{"num_hidden_layers": 8, "hidden_size": 192, "n_experts": 64, "experts_per_token": 2, "d_expert": 160, "d_shared_expert": 128, "hidden_act": "mish", "moe_layers": [1, 3, 5, 7], "n_empty_slots": 16, "router_score": "softmax", "normalize_top_k": false, "routed_scale": 6.32, "balance_loss": 0.000309, "balance_bias": true, "router_z_loss": 0.001, "init_std_router": 0.0342, "lr_router": 0.00153, "vocab_size": 12615, "norm": "rmsnorm", "norm_eps": 1e-06, "tie_word_embeddings": false, "optimizer": "muon_variant", "learning_rate": 0.011, "beta1": 0.95, "max_grad_norm": 1.0, "batch_tokens": [65536, 131072], "max_seq_len": 1024, "train_tokens": 472900000, "max_steps": 5203, "dataset": "wikipedia_en"}
Below are experts of layer 5 (counted from 0) of a mixture-of-experts language model. Rows are named router (the router's row for the expert), up (a neuron's input weights, with its number) and show model dimensions 96-191. Each number is 128 + 24 x the weight over its row's rms, rounded and kept within 0 to 255.
After each expert's rows: a language model's description of what the expert responds to. This comes from a sample of Wikipedia text that the model never trained on.

# expert 38
router [133 148 123 153 135 130 113 158  83  72 132 118 121 141 149 125 134 128 148 111 154 158 134 100  73 102  85 120 113 114  96  96 126 113 133 140 152  91 103 121 114 126  95 117 124  96 127 133 150 156 150  95 100 130 149 164  91  69 130 134 122 104 152 104 127 138 164 126 113 147 130 136 103 148 127 132 137 160 105 122 144  79 153 112 119 134 111 117 112 165 188 143 136 155 184 113]
up0 [ 82 135 107 130 146 154 113 137 118 143 157 104 130 178 142 125 109 137 137 149 126 117 117 119 123  91 108 102 181 116 112  63 130 133 100  94 146 173 182 112 146  99 165 123 166 133 144 111 124 140 122 137 133 121 131 146 102 156  91  85  94 121 139 120 135 115 148 144 136 151 121 157 144 141 156 182  85 141 108 167 158 120 153 124 135 124  99 167 114 108 144 150 176 100 114 118]
up1 [131 124  95 104 119 141 150 131 132  96 113 101 101  94 130 127 112 157 140 142  91  76  87 134 166 124  74 109 117 111 174 139 175 162 148 130 123 144 176 141 147 108 143 113 106 165  95  76 122 125 136 144  89 110 152 127 139 102 115 108 113 105  82 135  93 101 125  94  73 130 124 111 141 110 129 179  98 172 124 126 142 142 133 126 127 136  71 155 165 144 123 111 124 104 137 140]
up2 [117 133 144 109 133 104  98 100 105  99 121 134 135 132  99 105 122 117  81  80  99 113 129 140 149 141 136 110 122  87 172 136 102 145 123 142 109 121 147 111 125 146  94 140 154 119 142 104 161  92 153 144 114 139  82 118 117 123 124 166 135 141 141 133  94 118 141 138  74 143 112 147 150 138 111 121 154 191 100 143 130 125  99 126 137  71 141 130 111 113 130  77 134 111 170 101]
What it handles: South and East Asian names

# expert 57
router [111 172 127 140 113 145 115 145  90  95 117 124 161 195 118 172 122 109 128 105 168 174 132  81 133 153  91 153 121 126 145  64 149 131 133 149 131 104 101  91 119 155 117 126 128 141 138 120 177 100 191 104 139 104 112 114  96 115 139 140 112 110 121 151 117 159 120 151 107 149 125 105 143 131 127 142 134 109 125 147  98 134 179 109 124 109  96 109 112 132 152 106  99  87 161 102]
up2 [128 117 138 152 129 143 180 160 145 157 132 129 112 132  92 112 139  90 136 158 132 143  90 185 127 189 156 140 126 163 117 136 128 109 160 120 108 177 179 179 152 171 104  86 146 146 128 102 117 116 166 142 119 145 169 121  69 142 126 157 101 163 139 111 110 145 120 106 108 123 151 109 114 124 114 143 191 120 127 138 145 105 117 170 106 168 129 146 137 120 120 144 115 158 133 151]
up3 [128 100 120 156 152 111 131 131 147 147 112 141 154 125 159 139  94 141 133 117 123 175  95 114 110 115 142 117 146 113 119 102  86 121 140  95 162 118 131 173 163 114 105 107  70  91 153 148 118 122  86 161 143 106 193 146 124 118 106 128 122 131 137 123 150 123 122 166 151 148 109 129 137 149 146 140 117 140 135 116 117 130 116  92 121 136  92 137 115 163 191 133 140 109 128  95]
up4 [114 127 124 117 118 203 120 160 150 172 102  89 122 115 162 100  96 114 137  71 137 134 108  97 133 159 140 126 142 150 170 141 162  94 140 112  98 129 108 163  84 125 110 148 136 162 132  97 135 116 137  90 124 150 115  99 138 127  98  99 140 152 120 132 121 146 129  91 127 151 171 138  86 113 187  85 168 148  50 135 136 156 107 151 106  91  91 144 113 117 133 119  97 137 158 136]
What it handles: Word-inner syllable fragments

# expert 28
router [129 171  91  94 126 118  72 118 121 122 141  80 109 136 105 142  88 135 122  92 127 156 152  80 119 146  83 150 132  75 104 140 118 114 179 131 134  97 119 126 121 124 124 125 123 154 152 118 119 136 156  99 131 141 114 139  86 125  84 149  83 136 150 104 153 125 135 138 121 140 153 107 129 148 139 118 132 136 121 129 101 128 156 103 169 136 138 134 119 121 146 144  68 123 125 128]
up1 [119 171 114 127 134 147 138 119  71 153  93 123 129 116 136 135 153 161 128  86 138 119 162 165  84 158 128 115 120 126 120 163 121 152 108 127 146 114 203 130 170 156  76 169  91 143 134 105 147 114 170 125  96 113 129 147  89  86 128 124  97 128 105 118 160  91 151  89 157 180 128 163 122 132 127 112 149 161 146 142 117 144 137 161 135 104 131 134 108 150 118 134 134 105 139 102]
up2 [165 172 111 144 102 141 127 146 157  93 124 126 146 114 141 148 140 112 145 132 136 151 130 130  95 118 121  94 116  96  87 135 122 134 125  79 129 132  99 100 157 166 123 146 154 121 130 149 149 130 132 134  81 165 102  91 174 122 104 173 171 105 151 154  90 137 152 139 123 144 122 131 137 111 103 169 146 133  92 119 173 146 148 137 195 133 136  98 118 123 118 120 155 101 144  97]
up3 [150 144 145 144 141  95 129  86 104 108 133  97 154 165 110 105 121 109 159 137 124 129  82 153 126 111 119 133  66 131  87 159 113  97 109 162 137 166 156 185 129 117 106 141 165 152 121  99  94 163 105  77 138  99 124 131  76 101 126 139 145 129 164 107  81 133 114 105 107 147 137  91 147 155 163 118 135 107 154 142 130 115 156 165 114 142 120 141 132 108 111 124 122 153 139 150]
What it handles: Institution and place nouns

# expert 33
router [107 133 145 140 122 150 128 117 103 134 125 122 163 128 146 154 136 114 149  93 171 167 142 106 152 143 108 111 162  91 100  85 111 113 101 151 101 106 129  83 113 145 102 110 104 160 129  75 132 174 172  93 118  89 135 129 126 118 129 110  90 114 110 149 139 145 140  97 121 141 159 129 195 155 112 138 121 128 127 145  88  74 135 129 102 136  99 121 149 168 139 127 124  94 162  98]
up0 [ 59 127 140 120 168 173 104 174 117 127 164 142  72 115 118 176 165 134 109 143  95 139 159 118 131 146 149  72 127 137 142 128 109 145 170 189  90 124 163 101 167  95 136 145 121  91 112 126 136 108 139 139 137 137 173 137  73 162 134  97 138  94 116 126 140 112 167 102 121 165 134 118  82 120 106 145 175 104 123 118 128 131  99 108 139 150 126 165 114 107 142 132 159 152 130 143]
up1 [ 76 135 129  72 105 128 140 122 119 128 118  89 121 102 128 118 156 149 107 152 130 145 139 117 111 130  94  85  95 185 133 136 113 136 138  78 129  81 117 136 146 134 132 124 128 158  72 150 138 144 125 147 156 154 124 151 101 111 111 134  69 115 129 140 121 151 115 147 132 115 131 141 119 144 105 152 164 144  84 131 139 107 113 124 132 140 136 120 114 104 140 154 148 133 143 135]
up2 [ 81  68 162 100 138 137  97 159 125 136  91 121 116 171 114 165 117 142  81 160 132 136  69  97 122 127  97 173  70 137 135 117 121 107 129 153 126 106 132 118 116 112 122  90 127 106 123 121 114 135 126 156  91 125  65 119 124 126 167 119 154  92 112 132 117 169  92 125 161 181 122 116 147 143 120 156 137 140 108 104 127 107  78 116 117 165 155 153 116 122 128 126 188 111 143 135]
What it handles: Place-name second pieces

# expert 9
router [ 94 176 121  79 167 135 127 111 129 136 103  99 122 136 135 112 164 126  58  69 171 128 142 156 117 179 124 144 131  92 103  69  83 124 138 143 108 130 133 131 116 173 103 112 127 110 132 119 142 133 141  69 120 103 116 138 117  93 116 102 106 169 120 155 126 150 139 114 116 120 157 109 192 139 134 157 125 113 109  89 118  96 106 122 162 135 120 167 151 150 118 128  89 142 113 137]
up5 [123 100  96 152 118 123 116 142  97 119 163 170  86 121 144 147  85 115 157 109 100 126 149 147 152 143 140 132 120  90  62 120  76 131 123 146 121 121  77 120 121 157 159 128 129  97 148 106 190 158 166 138  84 103  99 159 104 126 146 146 104 149 129 121 175 173 116 118  99 161 122 143 124 164 136 128 155 133  82  93 155 132 119 129 117 122 125 122 132 123 154 119 112 156 145 128]
up6 [102 100 147 111 132 132 112 106 141 116 127 143  97 135  67 100 152  93  81 103 150 155 118 168 116 130 115 100 164 112 142 112 112 124  73 136 126 177 103 102 119 136 135  98 142 112 126 124 133 160 133 113 117 147 127 112  77  88 148 121 111 126 166 104 162 150 126  90 124 123 123 159 123 125 113 177 107  81 112 137 135  93 153 141 126 148 153 133 111 131 105 152 129 120 152 143]
up7 [159 122 119 132 109 145 150 138 152  89 122 118 137 123  97 119 121 129  91 126 179 125 100 169 127 122 113 170 130 131 127  95 151 159 136 127 133 128 141 147 106 123 110 186 133 108 133 137 159 122 117 135 119 106 112  94 168 143  81  68 108  97 116 118 121 140 118 156 114 165 110 138 149  92 105 142 152 165  97 162 115 177  97  80 140 160  85 114 135 157 124 122 185 114 109 105]
What it handles: Initial capital letters

# expert 24
router [146 127 141  83 124 125 120 134 116  87 127 125 119 120 163 126 124 127 110 125 146 149 149  97  93 114 120 111 136 108 132 118 128 101 153 146 139 121 125 138 127 141 110 131 127 119 105 103 124 138 106 126 146 105 152 132 102 132  82 138 105 157 154  97 132 153 146 170 111 167 150 115 157 140  74 154 118  93 110 123 140 130 140  61 124 177  87 133 123 143 142 152 151  91 126 112]
up1 [115 136  86 164 119  91 139 134  90 116 134 106 144 190 140 142 127 110 149 108 121  89 163 105  91 128 142 143 125 104 124 113 192 132 113 111 151 108 156 123 141 116  78 144  93 170 104 138 158 146 176 135 109 123 126  92  90 126 117 149 124 160 125 117 121 124 113 154 136 121 112 118 140 133 139 105  89 155 144 120 138 168 130  87 178 135 132 118 136 142 135 135  84  99 153 107]
up2 [120 156 110 141 128 101 136 144 154 122 131 143 106  80 169 160 123  90  63 114  81 126 114 109 113 149  97 134 122 128 146 130 123  88 130 115 105  98 163 131 152 121 104 112  92 121 143 102 110 144 163 117 111 134 162 160 151 188 137 151 104 143 146 130  93 146  92 123 124 134 133 125 132 132 172  91 152  81 118 119 110 149 161 164 128  82 144  92  95  97 166 109 150 157 130 126]
up3 [141 116 141 100 103 151 139 166 116 166 108 110 125 101  99 112 108 128 129 140 145 135 118 122 129 127 130 128 140 120 105 138 103 131  83 152 157 145 106 149 113 102 150 128 124 120 122 144 126 116 119  96 153 146 106 130 132 131 150 130 107 153 137 105 103 132 140 112 124 132 168  90 141  72 143 116 135 106 132 120 160  91 105 112 129 119 126 171 148 155  78 137  70 195 127 133]
What it handles: Verb suffix endings

# expert 4
router [129 130 134 130 109 132 141 170  67 118 111  84  94 141 181 128 138 115 139 112 183 133 127 150  72 126 103 161 157  83 119  90 144  75 125 153 127  95 109 109 109 167 111 112 158 140 154 131 128 149 159  99 102  84 137 144 127  94 126 106 127 126 121 133 144 129 145 144 137 145 139 130  97 123 130 164 106 105 126 121 109 128 133  99 125 126 122 134 118 153 125 128 128 133 193  86]
up0 [ 99 130 136 139  95 103 162 135 114 136 102  86 115 135 143  98 131  91 114  86 129 118 139 154  75 133 132 168 133 137 116 139 140 120 148 131 103 136 118 151 122 153 145  84 154 154 143 134 142 105 140 131 142 152 106 118 161 119 141 169 138 166 119 120  99 139 154 167 148 170  89 128  97 130 139 156 121  94  82 137 122 127 127 111 144 100 121 110 131  63  99  73 155 119 133 129]
up1 [149 126 168 106 170 179 148 166 133 144 135 144 153 157  98 131 125 143 151 128 165 134  59 133 142  96 127 127 136 137 138 147  86 102 122 131 143 121 114 147 164 111 160 170 147 131 103 104 155 153 109  83 132 108 111 143 110 124 135 169 121  88 109 122 135 135 137 106 124 151 142 114 120 155 159  96 141 111 120  87 119 123 123 122 131  91 140 103 142 134 161 135 128 153 152  85]
up2 [122 148 135 143 146 122 155 143 130 134 171 130 141  96 165 106 116 156  98 113 117 147 185 131 152 148 122 159 174 117 138 115 167 151 114  92 123 139 112 104 140 178  99 151 132 160  97 137 135  99 136 151 118 154  88 113  91 143 124 136 132 128 110 137 103  77 145 128 115 143 101 153 134 126  87 117 130 151 133 109  94 119 132 132 148 129  93 173 158 102 115 111 130 107 134 133]
What it handles: Slavic/Eastern European names

# expert 30
router [109 134  90 108 106 114 149 131  87 116 130 135 144 128 139 136 126 127 122 107 141 153 160 118 129 144 121 147 150 169 143  87 121 131 112 179 136 115 126  95 100 138 106  96 132 145 150 169 148 167 133 106 115 144 167 156 121 145 134 132 121 159 160 120 134 146 203 119 108 131 173 138 113 158  90 129 132  85 154  80 112  86  93 125 117 147  68 155 146 123 139 152 100 134 133 141]
up12 [160 132 127  78 144 143 133 137  71  97 125 133 116 102 138 152 116 109 158  88 152 112 112 101 120  94 143 157 167 102 114 145 155 143 160 136 164 176 157 146 131 122 133 120 148  81 145 107 124 110 137 103 110 114 142  93 120 111 130 123 181  79 116 132 134 173  90 145 144 112  99 171 123 136 131 132 109 156 114 101 153 114  80 172 144 127 119 149 119 152 133 141 137 127 155 158]
up13 [ 88 130 153  99 133  82 133 113 147 101  57 135  97 136 132 102  90 156 138 113 172 172 136 131 114 144 130  98  99 111 154 127 114 121 138 121 103 181 153 168 103 136 128 143 114 112 117 159 124 160 105 148 132  84 121 127 137 116 167 111 142 155 132  99  81 126 132 124 141 134 168 140 125 141  90 116 154 147 123 113 100 132 114 149 110 104 114  90 154 147 123 180 102 136 153 145]
up14 [160 147 127 122 109 137 134 133 136 147  91 135 138 145 113 167 105 111 103 114 147 127 123 133  97 109 133 123 133 139 140 145 109 115 160 140 129 124  95 137  98 108 146 150 104  80 182 139  93 156 179 120 120 112  73 103 119  92 121 212 130 164 132  99 128 136 149 116 113 123 128 156 135 138  70 165  83 171 112 112 116 118 133 146 132 146 142 140 126 134 203 114 119 106 128 133]
What it handles: Copulas and table separators

# expert 27
router [124 123 128 141 112  66 119 160 124 150 148 135 118 151 123 122 125 104 121 142 154 156 169  90 118 164 110 109 131 116 160 119 145 119 154 136 126  90 128 163 155 138 125 120 134 112 118  91 113 144 146  98 141 143 148 131 127  91 113 154  82 135 136 123  99 140 141 146  58 128 165 135 144 147 123 115  96 104  70 102 110 118 168 133 124 118 104 153 172 160 122 142 138 134 132  98]
up5 [154 136 120 114 172 129 179 157 140 165 110 165 139  89 139 125 142 128 133 153 128 162 160 139 108 119  77 173 111 159 142 124  92 145 143 160 124  91 127 106  99 118 137 125 150 101 116  85 138 132 113  93 126 184 161 152 127 121 105  86 133  92 106 140  81 127 133 149 125 146 124 134 140 111 104 137 132 133 106 104 110 126 109 162  90 117 142 131 126 113 149 112 141  94 125 128]
up6 [149 177 103 112 156 100 107  84 114  97 132 122 161 119  92 136  85 159 124 116 103 124 128 121 121  93  98 100 110 153 115 101 118 116 130 145  81  97 183 148 139 135 139 100  88 135 130 158 110 165 114  89 156 140 119 156 143 162 134 152 151  94  82  79 121  87  95 142 135 184 161 147 130 135 166 147 142 161 176 137 119 123 153 122 111 131  88 112 121 160  91 130 137 155 123 155]
up7 [110 107 127 124 124 122 133 144 145 102 128 108 153 109 162 132 106 126 152 146 160 128 163 152  82 151  77 125 123 161  99 139 112 172 142 107 128 149  72 105 142 123  97 137 145 144 117 107 181  95 110 111 145 177 144 116 110 116 107 114 103 134  97  77 128 119 145 170 120  95 163 117  99 100 126 133 132 142 158 110 133 122 147 135  85 155 115 113  90  98 140 131 115 158 159 129]
What it handles: Mid-name syllables

# expert 12
router [135 163 124 114 137 134 125 165  86 121 150 121 148 137 148 150 110  97  84 121 148 158 169  99  80 183 110 135 119  84 129 111 130 122 112 177 101 136 143 139  96 181 126 116 113 116 124 118 126 119 142  77  86  95 151 103  96 101 135 133 117 128 151 154 153 143 158 144 122 135  99 120 126 141 124 166  70 102 137 120 148 161 137  82 113 150 124 140 120 150 131 172 136 118 115 109]
up0 [139 137 131 187 154 104 132 155 145 116 139 177 117  94 161 112 131 121 138  94 106 126 142  96 138 110 124 125 113 132 155  94 140 127 125 148 117  81 125 146 127 140 130 113  97 101 160 130 127 106 110 132 148 156 109 123 130 172 123 118 122 126  38 101 105 132 171 159 157 123 159 128 126 137 129  90 122 108 111 125 136 146 142 144 148 155 115  96 120  86 117 101 120 104 142 139]
up1 [102 127 105 147 130 115 152 146 122 119 134 139 159 176 109  79 146 115 159 160 148 132 113 127 149 151 122 156 139 134 144 129 139 122 138 136 150 172 158  96 157 121 102 129 195 131 116 163 147 114 178 130 131 137 117 100 149 104 124 127 132 132 165 106  98 102 172  71  86 103 139 133 131 133 117 155 122 154 142  97  85 118 145  72 147 130 170 149 112 151 106 136 149 122 132 136]
up2 [121 105 111 120  95 134 137 120 144 152 131 126 110 129  92 119 142  99  98 120 161 155 128 140  99 104  99 150 182 159  57 119 130 137  68 105 133 108 129 116 139 127 133 112 118 150 109 146 198 153  94 100 139 131  95 128 129  85 170 156 142 141  92 142 166 151 141 139 130 154 171 145 175 153 125 142 118 164 128 116 100 121 107  88 138 172 163 108 141 147 132 162 107 106 144 124]
What it handles: Paragraph and heading breaks

# expert 43
router [111 139 131 116 134 106  83 134 137 146 145 127 130 126 148 143 110 117 114 119 137 144 203 133 116 144 115 144 179 105 108 138 114  83 185 139 134 139  98 126  81 113 147  90 158 149 115 119 120 147 123 131 145 144 161 129 103 112  86 116  92 155 130  91 167 123 143 115 121 142 143  96 122 141 137 113 115 137  97 121 110 117 160 127 175 152 126 147 179 153 124 142 114  99 120 138]
up1 [140 128 120 106 135 110 123 116  98  99 108 118 115 128 137 149 129 168 116 155 122 153 112 141 144 105 101 158 158 172 141 123 130 113 155 119 150 101 121 136 143 161  93 149 109 104  92 162 125 134 121 120 180 103 106 150 140 122 115 150 127 117 116 105 115 111 103 111 144 139 168 184 103 124 134 119  95 129 121 111 122  95 149  95 146 107 102 110 128 152 103 139 118 106 136  98]
up2 [121 111  95 123 126 132 114 156 160  79 133 123 157 170 120 158 100  92 155 184 119 110 160 114  82 117 140 131 126 168 145 148 150 154 116 134 122 111 137 129 106 134 158 140 136  90 145 162  95 168 154  87 146 135 149 130 115 120 137 162 156 143 150 150 108 139 147 116  96 120 131 139 107 116 175 106 158 104 113 104  97  78 155 119 141 180 154 116 147 111 135 120 148 125 145 125]
up3 [116 155 120  97 118 157  84 140 144  80 185 123 108 152 119 126 153 154 144 134 112 145 126 123 137 123 116  98  50 164 114 125 133 140 129  91 120 114 122 150 113 142 130 136  89 129 157 135 111 161 158 164 176 142 106 140  99 100 163 132 146 173 136  96 152 166 131 139 118 157 131 147 136 129 107 157 147 106 140 141 127 109 122 121 135 173 130 145 157 127  74 155 112 171 142  88]
What it handles: Countries, states, institutions

# expert 32
router [ 93 140 120 101 151 130 106 127 103 113 138 106 113 127 146 145 106 144 119 105 168 107 142 107  98 116 115 122 106  92  99 126 150 114 156 163 105  88 153 109 126 169 116 131 117 141 127 131 105 112 123 147 123  79 170 144 147 121 126 130 119 159 132 123 143 116 156 192 101 142 147 111 133 155 109 182 110 155  75 122 101  91 140  93 112 136 128 113  99 164 115 129 117 118 149  89]
up1 [115  99 143 130 157 117 121 148 141 116 116 158 106 149 149  74 123 109 140 136 119 107 127 146 107 109 113 123 149 103 108 134  77 172 128 158 150 108 115 132 128 124 113  72 118 157 155 168 129 159 124 174 150 129 151 157 123 135  99 144 117 122 147 128  98  64  67 104 114  74 134 135 164 118 128 108 112 113 107 130 138 154 116 108 128 136 141 116 104 141 160 118 125 129 119 128]
up2 [115 117 139 143 133 104 169 142 125  96 113 111 142 114 127  94 108 129 128 115 161 171 138 111 102 141 186 144 102 128 133 106 150 105 140 161 109 111 143 175 132 142 166 115 130 137 161 113 133  73 134  99 110 123 106  84 112 148 106  89 129 158 130 107 181 113 138 181 146 148 149 153 143 138 129 147 112 153 105  99 164 111 112 144 136 134 141 137 133 145 103 152 146 104 162 135]
up3 [158 107  89 127 169  95 175 171 121 110 103 130 119 132 132 104 127 102  99  64 138 143 136 135 126 111 129 141 119 132 124  70 128 119 165 142 114 141 120 115 124 140 126 145 138 147 139 119  96 128 110 156 112 115 194 110 111 121 126 124 141 127 148 155 148 137 175 127 174 106 111 179 126 152 157 121 117 140 166  77 126 118  98 117 131 148 135 100 103  98 132 142 133 129 139  99]
What it handles: Place-name second pieces

# expert 50
router [135 162 128  97 140  67  96 150 110 144 135 109 125 135 179 126 109 104 121 116 130 159 140  84 129 174 115 126 122  75 101 111 133 127 158 152 104  91 126 145 111 141 103 120 116  95 171  86 124 174 125  91 111 107 122 103 112  77  90 110 114  99 142 141 120 120 130 150 137 147 153 119 179 122 136 108  94 129  95 137 129  77 160 144 155 124 131 137 152 143 159  91 129 137 154 101]
up1 [ 96 138 147 190 120 108 127 127  79 138  92 116 151 119 108 115 116 161  98 189 147 164 150 126 140 161 114 118  79 128  99 145  85 138 106 162 149 134 168 128 127 127 120  79 116 120 120 131 167 165 149 153 104 134 167 147 145 121 139 120 141 180 134 151 133  86 173 110 110 132 139 107 156 121 165 112 100 139 150 100 100  98 131 175 162 166 141 115 133 144 147 166  90 103 107 115]
up2 [102 144 102 142 137 103 111 128 115 137 134 108 156 133  71  94 149 137  99 131 138 125 112 165 100 110  82 109 142 135 158 160 125 132 123 164 120  99  55 158 142 140 136 138 126  95 126 113 129 137 153 174 165 140  96 118 133 132 152 104 136 175 182 150 131 119 165 136 104 126  93 142 117 123 129 102 118 105 130 107 138 112 143 112  93 140 151 110 165 115 110  93 110 149 121 113]
up3 [110 101 142 162 109 170 129 117 127  93  91 149 101 127 177 150 109 161 131 144 135 107 123 130 132 109  90 150  99  87 166 115 148 169 132 128 116 156 139  97 161 136 148  91 115 112 114 152 129 110 113 118 112 133  78 109 156 105 108 149 145 139  79 131 180 189 130 136 167  89  95 102 126  96 125 163 104  90 127 129 136 112 135 132 135 133 150  98  99 124 162 153 156 143 148 140]
What it handles: Word-initial capital consonants

# expert 61
router [140 150 130 138 178  89 121 159  95 121 121 109 129 148 117 116 105 116 120 102 177 135 134 131  84 117 113 136 134 135 121 112 177  91 161 154 143  82 133 114 110  96 119 149 126 126 119 116 113 160 121 119 138  80 168 185 116 115  98 169 107 136 163 105 138 123 147 152  70 114 132  88 142 138 121 142 104 136  59 120 117 103 149  98 144 128  92 129 102 143 165 151 132 119 143 117]
up0 [112 128 128 122 114 113  89 178 144 117 121 108 129 201 124 129 145 162 131 121 135 101 104 140 102 120  98 121 180 143 124 110 155 112  82 129 130 103 142 120 133  85 159 103 138 175 130 101 176 117 132 136 157 108 106 137 156  99 147 160 122 109 126 142 162 161  80 126 114 123 142 148 152 123  97 114 141 136 162  82 117 118  92 147 106 144 155 126  98 147 119 170  97 137 152 143]
up1 [132 118 139 118 152 120 177 108 119 105 138 138 104 135 103 144 145 115 110 149 109 134 128 150 113 123  79 104 138 140 149  81 153 141 139 194 120 139 117 112 120 114 121 139 160 125 151 129 202 130 109 159 141 123 138 109 134 118 122 114 111 148  93 123 150 101 169 122 127 147 135 152 103 155 145 149 135  93 144  86  88  75 133 120 126 153 142 121 142  99 154 152  96  78 167 116]
up2 [129 115 125 145 136 119  84  91 111 131 122  63 119  91 161 137 141 139 141 107 110 157 117 119 132 129 121 133 125 135 173  97  86 117 191  88 139 126 109 136  96 111 105 128 140 154 131 147 135 133  96 148 150 107 135  85 128 208 123 142 110 128 160 123 127 165 118 131 114 143  95 120 151 120 113 152 118 162 123 163 106 130 172 150 132 129 131 119 127 123  67  96 178 102 167  93]
What it handles: Middle pieces of place names

# expert 63
router [144 158 106 132 113  89  68 154  91  94 104 113 138 126 133 109 118 127 132 128 149 120 168 120  72 127  91 158 135  79 134 115 139 107 151 182 147  96 106 132 132 149 126 103 158 129 129 130 134 146 139  83 116  94 162 122 111  85 100 125  82 140 146 109 134 137 155 179  94 142 117 111 119 113 147 143 107  90 130  83 144 129 139  89 138 112  82 141 141 139 140 112 144 108 157 100]
up5 [123 191 145 113 125 124 108 138 121 145 149 153 110 125 110 114 101 158 107 139  96 109 128 133 104 115 106 196 168 112 142 135 154  90 141 134 124 157  92 134  99  90 166 157 145 159 124 102 129 125 108 116 130 137 111 142 156 148  84 114 155 148  77 135 135 105 150 104 123 155 161 161 114 102 131 146 125 132 127 164  79 101 109 115 158 140 103  99 140 127 122 116 178  99 101 146]
up6 [128  94 135 123 133 145 122 164 113 110 101 100 130 133 129 119  97  94 148  73 119 100 117 120 135 127 145 157 154 169 111 107 104 136 110 143 180 144  66 152 164 117 147  97 147  88  95 121 199  81 160 140 142 132 120 150 133 102 118 100 164 149 151 103 168 144  80 121 143 137 164  88 153 155 121 133 171  99 108 135 115 135 131 138  90 120 162 145 119 119 109 101 169 152 145 125]
up7 [129 127 137 175 156  94 111 120 166 146 179 151 156 115 127  93 128 116 131 105 138 113 137 124 143 129 123 160 176 158 128 107 159 138 178  65 132  84 118 125  83 156 131 154 172 153  82  96 161 110 136 103 131  91 151 149 153 113 130 138  96 136 169 126 123 149 177 164 140 134 103 105 109 136 113 129  95 136 153 137 160 137 147 127 109 134 129 130 110 144 136 124 160 142 123 110]
What it handles: Slavic and Central European names

# expert 39
router [112 144 100  82 110 117 127 146 151  63 171 121 125 129 149 137 128 137  85 108 141 181 139 116 119 160 120 116 189 117 146 127 126 135 155 144 106 122 113  98 129 125 141 119 191 150 136 118 138 125 115  94  50  90 135 135 133 106 138 166 121 157 125 126 139  95 137 122 142 142 165 112 134 131 127 158  57 128 144 134 133 123 128 133 151 178 123 133 106 139 142 123  62 127 124 100]
up0 [130 132 131 154 134 158 106 127  92 155 152 130 127 112 109 171 110 140 126 170 164 105 107 125 153 131 156 159 129 115 148  90 101  65 145 160  95  97 157 147 138 121 157 135 114 115 112 175 114 110 129 173 122 164 162 113 124 170 147 147 114 126 152 102 166 171 132 140 121 168  85 166 170 155 126 107 120 119 114 151 129 104 156 138  76 131 173 129 132 170 140 128 115 106 156 113]
up1 [163 120 113 160  85 125  94 146 110 139 111 170 138 146 153 145 136 144 157 114 153 118 124 111  87 107 134 142 133 103  76 114  91 154 110 152 105 135 124 154 151 152 146 103 117 126 144 158 105 129 121 159 111 123 154  89 129 105 130 117 128 130 122 109 142 157 135 135 167 132 102 139 141  90 150 164 133  98 125 126 135  89 101  64 103 118 112 144 140 104 140 140 119 126 135 148]
up2 [123 168 148 146 128 132  81 139 117 111 146 116 144 147 147 149  83 123 145 109 131 155 104 118  81 100  93 139 160 116 103 173 157 132 152  99 147 119 147 122 181 146 133 133 174 120 125 124 120 107 141 109 139 126  96  93 139 150 103 160 130 123 124 138 119 109 148 102 163  68 171  94 115  98 126 115  82 162 135 163  86 141 133  97 104 144 123 104 144 105 131 137 132 122 154 139]
What it handles: Before years and dates

# expert 52
router [123 147 124 115 112 149 110 105 128 146 147  71 118 134 140 115 105 130  84  98 130 184 143 128 121 155 101 132 134 130 155 129 111  67 138 166 114 161 114 102  86 144  99 110 149 147 165 118 118 118 153 148 117 117 151 145 133 119  62 168 121 160 141 136 157 139 122 104 104 130 173 123 135 144 122 180 132 121 100  67 114  96 104 136 150 171 110 116 152 128 120 121 143  87 122 125]
up2 [120 139 105  73 147 138 143 107 120 155 122 111 138 113 126 123 151 107 122 162 177 145 139 105 115 125 100 139 146 121 123 154 140 164 118  97 114 157  96 108 152 154 105 144 114 107  89  86 114 144  72 139  82 174 117 116 114 134 124  99 102 150 101 139 101 119 175 145  98 162 132 181 131 117 140 106 128 132 122 126  82 120 120 123 165 156  76 110 168 125 144 117 116 117 129 160]
up3 [142 101 111 140 118 152  97 121 131 174 170 181 152 138 163 132  97 136 129 117 131 104 165 153 127 117 169  99 123 133 145  97 140  81 131 127 104 152 153  98 131 132  85 109 185 135 126 108 118 164 125 133 144 117 144 135 141 136 108 143 100 120 113  96 148 156 114 127  85 125 177 123 128 135 130 129 135 151 101 143 118  82 124 123 125 162 135 102  92 149 140 141 154 127 117 166]
up4 [127 112 164 114 142 114 111  93 143 136 120  95 136 150  66 147 126  99 158 173 125 124 101 124 187 135 116 145  86 144 116 132 126 142 155  91 187 123 159 115 115 141 123 105 159 137 168 112  80 136 114 138 149 147 142 128  95 111 144 143 142 116 121 137 110 125 108 109 101  95 173  71 126 117 112 136 107 108 125  49 137 145 154 145 114 144 113 100 147 149 111  88 117 153 127  98]
What it handles: Table cell separators